Experts of a small language model: 64 GELU neurons an expert, 5585 steps.
Below are experts of layer 3 (counted from 0) of a mixture-of-experts language model. Rows are named router (the router's row for the expert), up (a neuron's input weights, with its number), down (a neuron's output weights, with its number) and show model dimensions 0-127. Each number is 128 + 24 x the weight over its row's rms, rounded and kept within 0 to 255. Numbers have three digits each.
After each expert's rows: a language model's description of what the expert responds to; "raises" lists some tokens whose logits its average output raises strongly, later layers aside. This comes from a sample of Wikipedia text that the model never trained on.

# expert 19
router:117057129118109116117190114131101137149140147122103101089165142097128114144153150141167083110122124113126112130159112135182119160166122133120140160141122139139127111152102154160144146091105139131099168094171123097112097170135106113120137155124155099149105142124142107160150099111093131124193127138063107131115114120133130091163107151146121145131142117109150110107143156112123118149151
up0:129085102134099122121166099139117116156114134106170115122117144122152092120150140110164154108133124135160112077168147099143165120152134127122165119128107166089126100109129112106116131127061080140149148091152147141106148182140109159099131116145161154152152083080142160120111118098130112163154165194137129138118114117140123118166114111115136123103132146099127159119154130120148098128133
down0:122141115113094133148158099129139141076144176117148128172122121114165171110125087129150144090139154112155132158156103122105124123142097117136133084100119108147109146129105143138129106129132141134157164111183132148139149130160127127106141086113160120153152101122166178124154087125126144182171073137088119134174110131131128157137119124150131103130166127122143098102127139099177093111111
It responds to: Prefixes, particles, newlines. Line breaks, opening parentheses and short word starts or particles like pre, non, re, out, under, over, as in "non-conference", "forced out".
raises: "-", "gr", "d"

# expert 11
router:117083120107129093103124125139100138135167116077120111123128152140153081117138153144164075116108095134135121077123107095147105160142125125118140132154135132151140106166142155102132141154126149085087120139178161088115123144158123114125111151146146094136139170151125118137087106104111099125194123158094086146124098124157118144126114149142120160117125101130139106192140129130145153163133
up0:109147127131154177095135094109151131099106098118121127152152121130101126114097104142156147147141139118077125118116135148158112161141104131104144133145148166133097154157167117109088136113186134177111103179144095096120149159145112124097104126138115141165110125127145118126153164134105124111056108085103126154143184155084140136140118135096126163131154103136134141129121092118155159122117
down0:081186114144140134128119075176127121118121119113156161192114126162126166092131114139085134137134128074120153134137175137130166162133121127113127121155123139110166127149133093111073151114146113111129147150097082155108087114120135171097134130118113147116125112113130130142136124130121118135136106095102132127129118055077145153110133115172124111154096120136136149117179129133139113142141
It responds to: Word-initial prefixes. Opening pieces of words after articles or conjunctions, such as en in enacted and enraged, dis in disobey, Ar, Am, San.
raises: "f", "ves", "ver", "ch", "pe", "ul"

# expert 39
router:077123127125147105088179091177141156143123111096114123114166135110093085116143123102137123073149099179108104134139115139158086155093116132134166134115163152151095146153102119159119144137107128070097127140194146125114140123132122122132132120125149124140123120112114119133155126090123134098168142143141096152095109123150103100142151100114098122150122115104164120128135136116177155152160
up0:092138115159129108117094170153148132093124128132129099113142124133120126152107122082118142077085143170130111083158135138108111154088133068149103171117142109137150153118141138158148131130135121088094096157084163116141114136110095092155151131134121143115104109103124123110148110132135143118135169152171166150142107144165069124129106131099123131127165096109128081135133133077129125129159
down0:137144122090153131116111134091062099130134173151122102112143172148165122111142156134119155124116114124136149145109146152175124145154110126111094087145120113139101084156111155061112102158143126153162116122096115130134125180130098139163110163124110104124145114132127165155134135102103128106109105134087088148129153139127164148165140083121138130161118188108139115125144109155103125137110
It responds to: Capital-letter abbreviations. Capital-letter pieces of acronyms and codes, often inside parentheses, such as PS(SA), IS(COMICELAN), AM, RCA, plus Roman-numeral-like letters.
raises: ",", "/", " |", "-", " –", " ("

# expert 18
router:118122136103107141082131106098115130138124151116111097158152139106138134124149156091153137135161125128146084125081125079155124117192100162158112077097172119146134132129084150151149167069111089105108093182170143141112111165136102103115118138160116143114107099124115087130129120129140147101156142163112143162145122137158132094130123134126134123119065131144120121117129126110119125141145
up0:166158109081122149137127135101101132113148124131089145121146099103098144094181105120139119162107142123166153134102126129091132169139133109169124169129163100126095100112122172138132131129111153166136121144104119139135135137109138132126101138152118140125137098112123131117076105114126151129196117146169118125121080159158101171154104139072118139114119096160125112138191134124150137106165
down0:133171161119093121162139093149097112140152094123151147133090165127117125129154135141069151119115158129100080131150129130136184133146122136153133078132121125105161126122103123164150117148110157162157146106165135095106119125115106160101125155106118123103102152135140139090129136129151120131090109092093143127109122116110133151073145159132119133148088143102160146137103131098146112157053
It responds to: Line breaks and open brackets. Line breaks, especially in tables and after headings, plus opening parentheses and quotation marks before conversions, role names or titles.
raises: "\n", "-", " there"

# expert 25
router:091123111103105086137164114161125122180125081156132113119126138161128095150136151112133140112135120109107128101085113121154121147140102147129140116160100129131070143113144138165110149116111114131114101143140155127126117117196125148159097120173076070140126159149129141151132121106106097097153151146144105134126110122133103072164138127118113123158112140169186115136158110110142090129150
up16:161106110147129146146129080105134097170114122151167081144147120117101119161149153170123109122105099131113095166099169108135127108125090130147104151129102121144102149183147144091149143123114133059124119111134150110102156128144077151121132098140130127158123097151117153125100130117148137097095136162151120140113178124136135137123117104143187116152155135138096146146151129079148119112165
down16:167089165139123124148152132118149098093113133157147097117152149104121173121126088157094134101136122127106113153111110110084117118123114107167170112143133178151109119124160098146128106131132139075171133158124116104138139179129111102128159107129077117117104123107160128156132085126106142161126150144179109083096138128099112144160146145163151112154138087164129137124111126123108095139095
It responds to: Mid-word endings. Short word-final pieces like ar, al, er, ad, y inside longer words, as in "uncle-ar", "produc-er", "slim-y", often in species lists.
raises: "ously", " (−", "'t", " Bishop", " Dylan"

# expert 52
router:148069111112094112106111113144126121122156119096081112137150131143098111140126129157148133148118118155104115090132090120118050127120124155110143133104170195125151124130150159137090130089123117124105139114186141126103146153131143117138116139135125112145155161173099126160132091101094128092171161160092148139177103126129110127157146145146087130156119107119129118172126137111131138133128
up0:158121154124084082097133077115156123101122110145119126145118083116162120077125120093120106132118173148113137122152086114119148151117176143109113082109138139141128106095137158093141101155111076128140121129172143096137115111157118162170088160162126105159143116127151113109114131129129110164159103109119146104115120133160099178117123152099149098125145107098110129073117135143119139147110
down0:146133081123164141192102153121107133127154098158122110146119152167087112102102114128115169143179112115152117135109115070162139118127118146108154127143137139135095111134141138142137168140109131185132129116113154107139111129103106116178127088129121148119134156108130141170137162123171098162108125146140149168089088095159136115116160141142140119134097144112148102134098149175158132108098
It responds to: Word-initial fragments. Short word-opening pieces, often single letters or consonant clusters like wh, st, K, H, T, starting words or names split into pieces.
raises: "ult", "art", "ats", "op", "amp", "s"

# expert 35
router:062094140125086130129161130103114128146171123148104083154150142123137123103149135092153130132151109136131116078112123123144088114147137117069136172166143126140105112114164137133061140153116117106113176116128144122127134127161127146118114107127114108151151147123111125137130117154093130107136143121122125147149115140143130098130140168102115167120139170129129105113146205126161178163083
up0:097118182097106186123137097116130148174108138124113176120122151122158145158149132132157113109167124147147107112123135106142111084090098111134096137103135145136139099105143114134138139089137143164105146136138096121114087132157110115151126085087125132139112171156135142166142141132109123148152103145126083143154108100124103143094115094116138163184149166087123123144088123138164155142155
down0:134119127084121127136174094094122136202092119164124111142086093140171119126117135154108102171111154099156140143113142148138150154128097111140128158166128120157137128151130142103133131135125142149093074108145124079140138129135146151118150134129093146116172117114160087158119134132143124179117088106127187093126173119110149133158116150140134112117152115136110174149122121138177123119137
It responds to: List and table punctuation. Hyphens beginning bullet lines, table pipes, en dashes in scores and ranges, colons, slashes, as in - Father:, 4–0, mi/h.
raises: "|---|---|---|---|---|---|", "time", "yard"

# expert 29
router:129112051120116095090134131146123178143161125144106143101145141122079094106119122146142118139123108151121085109135097093138114158120124133135119125132138133127095151156082154141105112142126105102112118111177146130099100158143137121127121110127148096152152151143074120137098115076117135145132153199069155143155120139147135165126158161157133143130112125119133094123162157133162104104133
up0:131092066126131113162158151152175109121156179136115152155122165104164120132115144151151171159152147133103141105108096129135163115127130098123154146097112144094119119167124129127112144155126114119123113074102102112129125102109140132130115142133164104136137132096133161178159121137106079114178113153126124127116096147124125132139126130151117112106093146070140094142172175147177121135114
down0:144071154110143076154160139136175150126145164143136130129113120101167151118153056123088134094106128109119084109115127099128142137089178137105127133106122121133128120121128157110106125146159125125108136092149143113130137187119151112120132121117143103102133131127143150156141161098127090168102098148150146140138147092101129124098153139164144160132116076120155135090171128123174151120148
It responds to: Sports report terms. Words and word starts in sports coverage, such as r(ushing), s(acks), penalty, quarterfinal, game, Cup, plus score digits in results tables.
raises: ")", ",", "),"

# expert 8
router:166138154121140147150116103160115142104158126132131114134134128151139099117182122048169122092135109109091095172066110079152105140131131123116131110153092179132109111113072133147105128145119123108087157127141139136119093158137126108165136140151110090130128129127114107155142129131116110121122143177127131133109121140138114135154136101182115168149097117103185124144155138103142130122127
up16:143141145113107136122122081138130146162102127132135111096136124111101133114162098161111142127165139140162126148131117079116106140096154133131133084130099168139139117138082122143135125150086115113119100117117126118115127150092122108142197172098106142129120115092098105111129127093150114121087137143136157176132091142150169167136142110187090180117093105109128114125099158125119175157114
down16:113141133110144107103093137115135142117091124117130110130114140162118150120122091118130164134117144161144149111143113169049169125173105129101140134086162124103131135088134118136134139107156093125137119146110105113121073133163173162106111063135131097107149131119136152165123151129109170140133113089159127090149130151165078110147098116115126072135125147108122103107151125150114129101122
It responds to: Years and numbers. Standalone numbers and years, often after In, commas or table pipes, such as 1948, 28 in dates, and table counts.
raises: " ==", "\n", " I", " II"

# expert 5
router:118106072113090120120142136138088142170157084115140084099123121117120095118135152143144124152114126099106125100119124164123128154109111119115164094129125154143135134114096151151105154086110123042119125140148150103148127125188115123140117099144103120125143130150138120137107140129167100159166131129133146139131140132137106088187144164108152135137099130148188117120123167124120132068137
up16:142146103171117109124089099095099179068140141089176168106155137105158142142150137133124121140139123132147092120160088086126129132121089123126113138126152147113116137131163106116099133150150102141156108118102137157108157099121100099119079146127144112130121099118117116141131104158146141162136178135115113100101095136156136137183085106137148129156117162129089094134135156172139096107135
down16:130134137167112128113137096095119182118080162134152112115105129104131164092179119129073124132131101124124092113120136105116122098098121134183075167074150120148114081171106103173097140127142131126146131154149119130146136141151137108129116141134127115135140110105114131155094117131164114166107174119092099119106110138149115157110109091133109131102129166149135136149092105125149091116159
It responds to: Mid-word name fragments. Short vowel-heavy word pieces inside foreign or unusual names and terms, such as Wein'stein', Christ'os', Div'iz'ia, Holl'i'.
raises: "ably", "ously", " least"

# expert 13
router:178152076080121130121098082120077117119159136105127132111158132149107141113121138131132098113174099182128124128111107157140150107139105162085155154107136117174096172107115125110100146093116155141136184176156123091110153115115129133174134152145153103123151148140135129141135125113106063101142168140127106137085093092150126119150128116120123117140105127122125113136127137109138141135107
up0:122098168157148106131102127104086158137167113139151108137153112118116138127102129116137144148136118094131152077113120132146114093174152107100156094079095171117147143108104129152129126147121180081139169158107153116082124097099102145159143133143171125108154162127119118110116123110140110123122063114115164161106093114139108110138132085150182115124124133133162141148106111132107145144129
down0:146156106138097156080098113116106129115084140139099082131136114148143129144098147096076125088082125116129117158140146142108175118126131141124099109123132060136116100170118130149105105131153101186143095128151089154155117156129140130114088138112127138138100081102114120124134150105092120103132155129156070128152159127147130167115086139102108154147125115140093152116136134115105113142139
It responds to: Articles and prepositions. Mostly "the" plus prepositions by, with, from, at, between, as in "resigning from", "attended by representatives from".
raises: " younger", " older", " family", " same"

# expert 17
router:109119139136074141123145136141101115149158143132118117148132122149118123114129133071154144121135106107121080160181130095166106119109123167118130123120140103129126122094109133144151164087122125136095142169150132139133105146112122109143116116135104141133114112178094070120076138123114149070155132184089150157124136125150103075156141130157132133119046145150134122122145128125099141138109
up0:167113147149122135138141118107106146188106126152152090121138088129118091145124166118145169109114099138092137126132112197091134109114174159122120103140095144133114157117127154149144119123130127114113129137178165146073092127171114110190126150152133156116112112127140114074164112153113139126138092132114110074128148122160136128103101105141135161128103166140152136095135132133131118119153
down0:130111151128085124142107152125128179110114165108142108149114091117154096150078098117135122090131128150130138128141120121131134099136151128098152118182099119150191147164083128134140144121152126132147124112119092145085107131089118111160119113145145093118086160159133155089115150101143129113109143111099165107122137113124169100163122145103173092149098078129128112086139124151103142153153
It responds to: Line breaks, headings. Line breaks and = / == heading markers, especially the = closing an article title, plus row ends in tables and lists.
raises: "-", "hes", "oo"

# expert 59
router:089116141094149134147125124161110107132149114104120128152179128150103113110141141136143129101120111145132102116096084134140131121110138120160130107094127204130146150125133126142101138098129120099104122112134106142118093102147128122133129145136142107138133148148075124129098097099103056149143144144084153146110092104131108132132116173148127169127109209119164103118140172136111179162126
up0:142121152079132109183132122160118160107094152112084124099119109085110129114122096097115114140102142168110079125124138112140150101112129089118142104123101127123155157142129128128118139136109102105103110153153072079152140129141147145111121142146145118166154106090147095149142144125116162160140139172100139147154180098120129129120075171166123164149102086163130135139139146135152128144109
down0:119134160160125127135110142095082101135119136069124183169141125144100137107118099128137123124124115154120146106113110145141095118144112107124151115100156175132079149140054148142132119120177138108137119115077157112145086145122106159143095110130157152134142109137170180137130133105165155152100104131131143116130148109079132115140127128142163160130149101154142154161147114135173127141146
It responds to: Capital initials and digits. Lone capital letters and digits starting a word after a line break, pipe, or bracket, such as C(ruttwell), M(GM), G(io), 1-0.
raises: "re", "ient", "ear", "oth", "ans"

# expert 23
router:157105115134115090105118125132134213128119115134123111126134121175126109105180134111124093137140139163088130103106125138126116143108108145074133160138140148153094135122083127146117150098120168097113107109109176117118135129170121085136113151164136127150112147122100126150109115150146096065160136148152083127177112113129105135119167139107120142174106116106154101130127152107122155151131
up0:155150144118114119153132154141089139115158102132110142112158113127124102097134123097156123143146104155145147079113113126126125123146072142153125141087154117110121103087153134129122113123144106144127123118154195127153116172101156086129124101179143149125099140091134078079171088111114141074118156122152123148145119172106149120100157127143107103098128122155149116100147163154152127100112
down0:077115126151138123168111118140141116127078111098123163188112125112162101143109097149170139092142104140116169125115153117135125192111148153108151158101175128136143072124173178105110132135136113131136142085119106133141161116119150112132162141134131102120151138093140089114115143087122139129144103132135094103084090129138145129110132150105116107148104160113108121111142174152155132123104
It responds to: Personal first names. Given names starting a person's name in lists and prose, such as John, David, Richard, Hugh, plus name-ending pieces like ley, son, ina.
raises: "ites", "iac", "ite"

# expert 4
router:089126116108098122091131123174126119145127079142107138120158152084132129112154147146147120138134132117104066090176115116136103123149117142131157166145107140147085105134113142130145122143125100142095154144152136129106116133167118105130093143150123145136124167159075096140150101094139128132108160191117131147156121119124110143161170131115110126156133125065170129148159099096114155088115
up0:142139115139132097086120160077152158126141113126163151137138138118111131153119136195144106100115088130095107094124108130084116127163138111167120139091118117145116109130095099126126124097079104141125117119126162176121119119086087153122131096112109182128126114115166117123126113128125150129109134158132159168178093173132129135162166131137122166137108090106151137139176153152136117106108
down0:126123178125175103146103107105089162104129141105114143111121100151178130132141132141128153159103140110125138145159137166113111096149144126089169130136131095132127161100126103158176104129132089151157127110108153141149146141106130079136128136132135168109087112118123140134123120155156094137097114122089165105120137126144096156121150183106151128162154185118143168151157084085136122137117
It responds to: Empty table cells. Blank space tokens and closing brackets, parentheses or quotes, usually empty cells in route-box, election and census tables, plus pronouns like it, he.
raises: " |", " ===", " ==", " ====", " themselves"

# expert 24
router:106070120083107089135105126158132140158122113117110090099142154171123090104157174125132105121135119109120123095156112150143103156122099126088165121168134205150118122113134162163151157070133120105080151098151144104119102156179129102136106139130141114146122122133135101161126114121113127116153145133104128140113115138167083124156154149118106139156145150117118104145147117093119121132141
up0:110147123119116159109141146104107153119152105150093151102085142104186143163131156146179126146141130147178130148127108115158120126120100153101119168130120119107138102133139136173136131145119146146148075121153167126162112135117161144134110154156145126128119129154115113149150174159149089155171124150140105134095146150149095136158090133149108137132101146076096145127162157156160091103096
down0:137102126110135076098083101101112133103123093083109069106072140117122130120100137144168097152123135104128150142130144101131073100087157112145119110101095098110097119196137142144109130117115127164100139168150117104145130134137133151117152116098101140143107144113135161115081085107149129139122133150113086142127099115120138143131066127135149144126138138108085129123125110165152126128139
It responds to: Word endings and "out". Word-final pieces of names and words like ia, ine, ry, ots, plus the word "out" in "7 out of 10", "figure it out".
raises: " whether", "ux", "urs", " our"

# expert 33
router:110091120109134106118117104139129139146124094131104141098134130117104101135128149138159112106118114132098107136139096169112127140151131155088147150152160167139119136118112158144131154134106103089121132140160123101133096143201131128161107128157133110140163146179098125132126081114072063123199163163112131146108103132162101116129139183128110129115112098128090118122146170129136116131143
up0:100142142115138129158169131191085117127132121169107118101112128123151143111135092160117118105139123172142112122108170110111105120129147127094114131114154129121117134148166162109098151143122135164114100156138140163070125090166098174174114138115106149129178131163094136142117144133092127134129109102149084128149108113151149121102082150151142110173134121086124093144107141147097101144144
down0:200117138115112087124117136138151174142148124139119111142112085140106096124140094162082157068120144133125124111144154153103110174108089172115115140148129141095110129135085127126144117119096154112093132116125155092130140117131133128154119127122105120184134148162149147165113140178161143153135151128170129130140119138108125082156145141117121162171121159107128139179136096150144157128122
It responds to: Music text word pieces. Mid-word pieces and short fragments in music articles about albums, songs, charts and lyrics, such as Man-ic, ly-ric, R&B, Baby.
raises: "\".", ".\"", ".”", "\",", ",\"", ")."

# expert 34
router:115126110117097118120124116125111140141116086146123116139149147148105086080140156142163141137187128169119102136167081120138129134115127138124157119149143112139082127122085154145126125144139111133088141105161141141099054142132150127122099145121155126130142135140117089128105117125112126130117145176111142135155106138140087134128174137222091128150138118076145095130143112116124166097112
up0:150129089121104127137108138128147087152136104150095122099164119089135156151065159148129105113085139126135112117134118089125112131135105169136114135118113167113112115142138206108117103110121130138117119134144141101137094135097108163124105143106143166125161139116143133102154132131152134086095165114141150153171121158100124111143154121148109072133177123099112078105109157097121142168148
down0:105082122129144109143187200144165110160103159158126120120136105158114144119155138128138110138143110181078133113124131145138071152138117153154136134157121169094128142128138164135111109139126170142133108128151108078183116096147143132099122086107122151115117135118154172143154108114130107101114105122159152120150149162124164114162141130170118141123122111136099121132094144142120128133175
It responds to: Numbers in tables. Numbers, percentages and header words like Total and Votes that fill cells of sports, election and statistics tables.
raises: " –", " at", " :", ",", ".", " -"

# expert 14
router:058116123112159099079118102146142112132105132099130123122132170098147133118145137097134099149113125084106108126117115173148149132075134115080175166106143129124120157162128158148111142109131140134112115180121156125107133112144112114140116163119159127154083108166109105123177112144119136067138124163145111125097107090141129141135172149156124139162109122145148124127139142119139112070137
up0:101096115090099122135150102118140074153129098129151165136119129131119118136140156159173139118080100139140119129103135140110127147091142169150142153106099143123122139135078131110109133148117119099134115190143166129164125125124153169097122084165126118118139098143122087099165127106160099136150110117131102159142137166166155133117133108143115074108133143159117156168118178138136147163158
down0:159134139138132142157087130128111140093095145120149140134132074132157116110115133137098154151151140120143130109119132150141147156144135106102135164142140160118111092141160079117121175177120170112118079124116104118116091107147172105116098141107120138154109149142121161137123194141124131075112118090109147111115126072124182110096130100116126124143171135132108160134118135158093134162164
It responds to: Sentence-ending punctuation. Full stops, closing parentheses, quotes and == heading marks that close sentences, abbreviations like a.k.a. or Lt. Col., list numbers and table cells.
raises: "Population", " These", "General", "Other", " There", " Many"

# expert 53
router:128117114115148109064110101187099155151142104145126104160146133122091104143139145144137121137115132137118102073126122136131096165160105137123144159126156130144119142137131138111111157104129149103092145100128149096122145151151145073135098113137138087151120142150102117183101131102128114098199144134082148143101102107142092123149131159153122151163119110173151099139141123076129137149130
up0:121128130112179108095111093127134113114144153108144093139174147133135132168127117127168123147102120168185140099172145119141133158117127110095129162096100158100166139097129141132105141146153134148149129177164105110139113131090193106142143089108114121095118162125158080142138087149138172130141156110132144151146106130119141152136144129108125156164140090120117082139166143127121111123154
down0:140145154151123160098109124172142118106141133151122107101186181151113090157120153130110126108149135119122146147180150129126153133166134139141116124136085116116159131111145109170111111135129128154131107125107124128099143160132118099168155117139153186150137117109123095128116119142065165164050119149139144161080127132142152160111119110134136147156077132137147115141136148160150123148153
It responds to: Mid-word syllables. Middle syllables inside longer words, often before suffixes like ed, ing, ation, as in dis'par'ate, in'bre'eding, pre'qu'el.
raises: "aries", "iver", "ived", "enger", "ivers", "ably"

# expert 44
router:120139139108138106160142111189111189140151076091115102163131148144139071138122150132126128123154105113119116111158128160171133161123102171125121144153149130118060134132130124136136121109117135122121144167155126097120099161130124127136095168144144047153117095147121124148136147111103116120149124100097139141124111090135105097141110128132077128143122135135145128177169113110122135143088
up0:166136123140130104148096156130140149123133101147126129138109140155110115133125153117132120107162161123080151134138140108149152135138126148154099180151089127165085143122168094110124151142134127093105105142143094136143124123078133159136087118143137082179120102141160096147130150133109159133133143176136122119106142114108172093111132125080104127101123148097138174181177091116144123105091
down0:132136151123135103120101129102135091080185130122093099183128120121115127132113143132114099097122128111142101140110143135160122114155133170163126141092121143179096117108134144117125105190133130125151154130128128140146110148123184134111098108116139122114069141120129104166118120163097131152122151100079123190090124153132115129115115114099146140109164099141163078108115162102131103121152
It responds to: Adjectives and modifiers. Adjectives and adjective suffixes after articles, such as other, new, more, known, high, essential, and endings like -ical, -ulous.
raises: ".", "-", ",", " |"

# expert 27
router:126124139088135098111138104103148128195147102163102126128124150133122152126143133102145123059134118131140137134103137119123142129139091138109145150119152148114128167123124125101056121143101102092126099117132120134145068170126123083155104166137076113159119197126104124129125134133105161124129122133076125139161122126139098088134142167147142133162114177110136139146124126121148128086122
up0:133188145133155133145156114066123113132086166113112105108117101156116155124135112143138177147120126102130128106115124115124096161113121090152133144108157108164123143095158157119108194094145152087106157130126121148126145111148137092137096190144115099135138120137137132094117119119128163088147123077138125130107110174128122111093105154138160128140155146137162155119098119129105158098156
down0:184068151094116163136127071118123139115153100137134161182107117111109140156140101124112143121143122167136119171130096142132165137146112136171158118146117147107107110184125128110175117129123106123150153121145154121131102156134112164132108116138139102099129130138128081165136140145109143156134153124131133112146145103147133146141087150182098160117144103142070098079157131132120112145102
It responds to: Commas and prepositions. Commas and the prepositions of and in joining noun phrases, as in "a number of", "founded in 1854", "Bethel, 70 miles".
raises: "ood", "ays", "air", "oy", "ins", "ord"

# expert 58
router:146108067104106101101167099158120175145112166147100137103158130148108092094174135121150058066113088155119120121145128109134143168127118156122129142113120123146076140139072157124131135157113080137097157139141142113133099135123138122178109126143140108147144126128098114140105116115116109130142151132107132145160116137160120132132180125128110147136123095126174118127157165107121137140117
up0:140127098144104163118163135106136102109154135134124154106126128126103167149163111106131080089132099131132116102123118112119153156102112146146116186126126104146113170109124162123111136107142141102176133133110192144118139155119131144135115099150129107097137134135136105164115120167177133139111154087182146144148100202140152102136160090101125087126145131136093113088142152127116108133159
down0:152123125118136120130135139165113179120104126160143131148172074146152123163104109104108137166095153143117140114107138123150131113111135096107136109157155146160135112125170110116156139104073136102098129110121114109129079121137103131128095131131133120130122078108065145188129150127183115152142115132151079092093171111107118140153136115116110129143079098135125121101078134120146157131119
It responds to: Dates and event words. Month names, years and words like Year, World, League, Award, First in sports, music and broadcast contexts, often within table cells.
raises: " and", ",", " use"

# expert 62
router:127058094119096131129131141129122151124153077153106114140150132150109113105120157143171103109108110138128140105150093161142106175105124126140131131168143114140112121152128158138091151140122137122064112115147159123101099160177121104134103175129149105147141156145082097165133126114137121111156130145108139157122113119142100075138133140112121165126121124099134100132137103099155203148145
up0:133121169106172101163137165130110143142135179115130079122139130152144092129155110126134142091090166106119102119152146150169123128152165100107113080113117088116169142090131137116117181126074153153107073163137096124158108120127124126135134139133158106132103151130149133143120119109163120105155115148080142151123134131170153098113127156113094083104092129153118127151134139140113141143113
down0:180121116089116158113111090131124119177153123092119159087126100168112124172104110143138130104129127051135149137134124116099141178135130120134086117112099159113148115132102103107160134086085121140160175151147136138146127099095159118128140125170135130114087112108122146102123132111097123128110150110182156120153108139142109170152117174142127114140174134124123119138138147160112123142136
It responds to: Capitalized name starts. Initial capital letter pieces beginning names after colons or table pipes, such as Mon in Monocots, Bu in Buick, St, plus score dashes.
raises: "ries", "esc", "ty"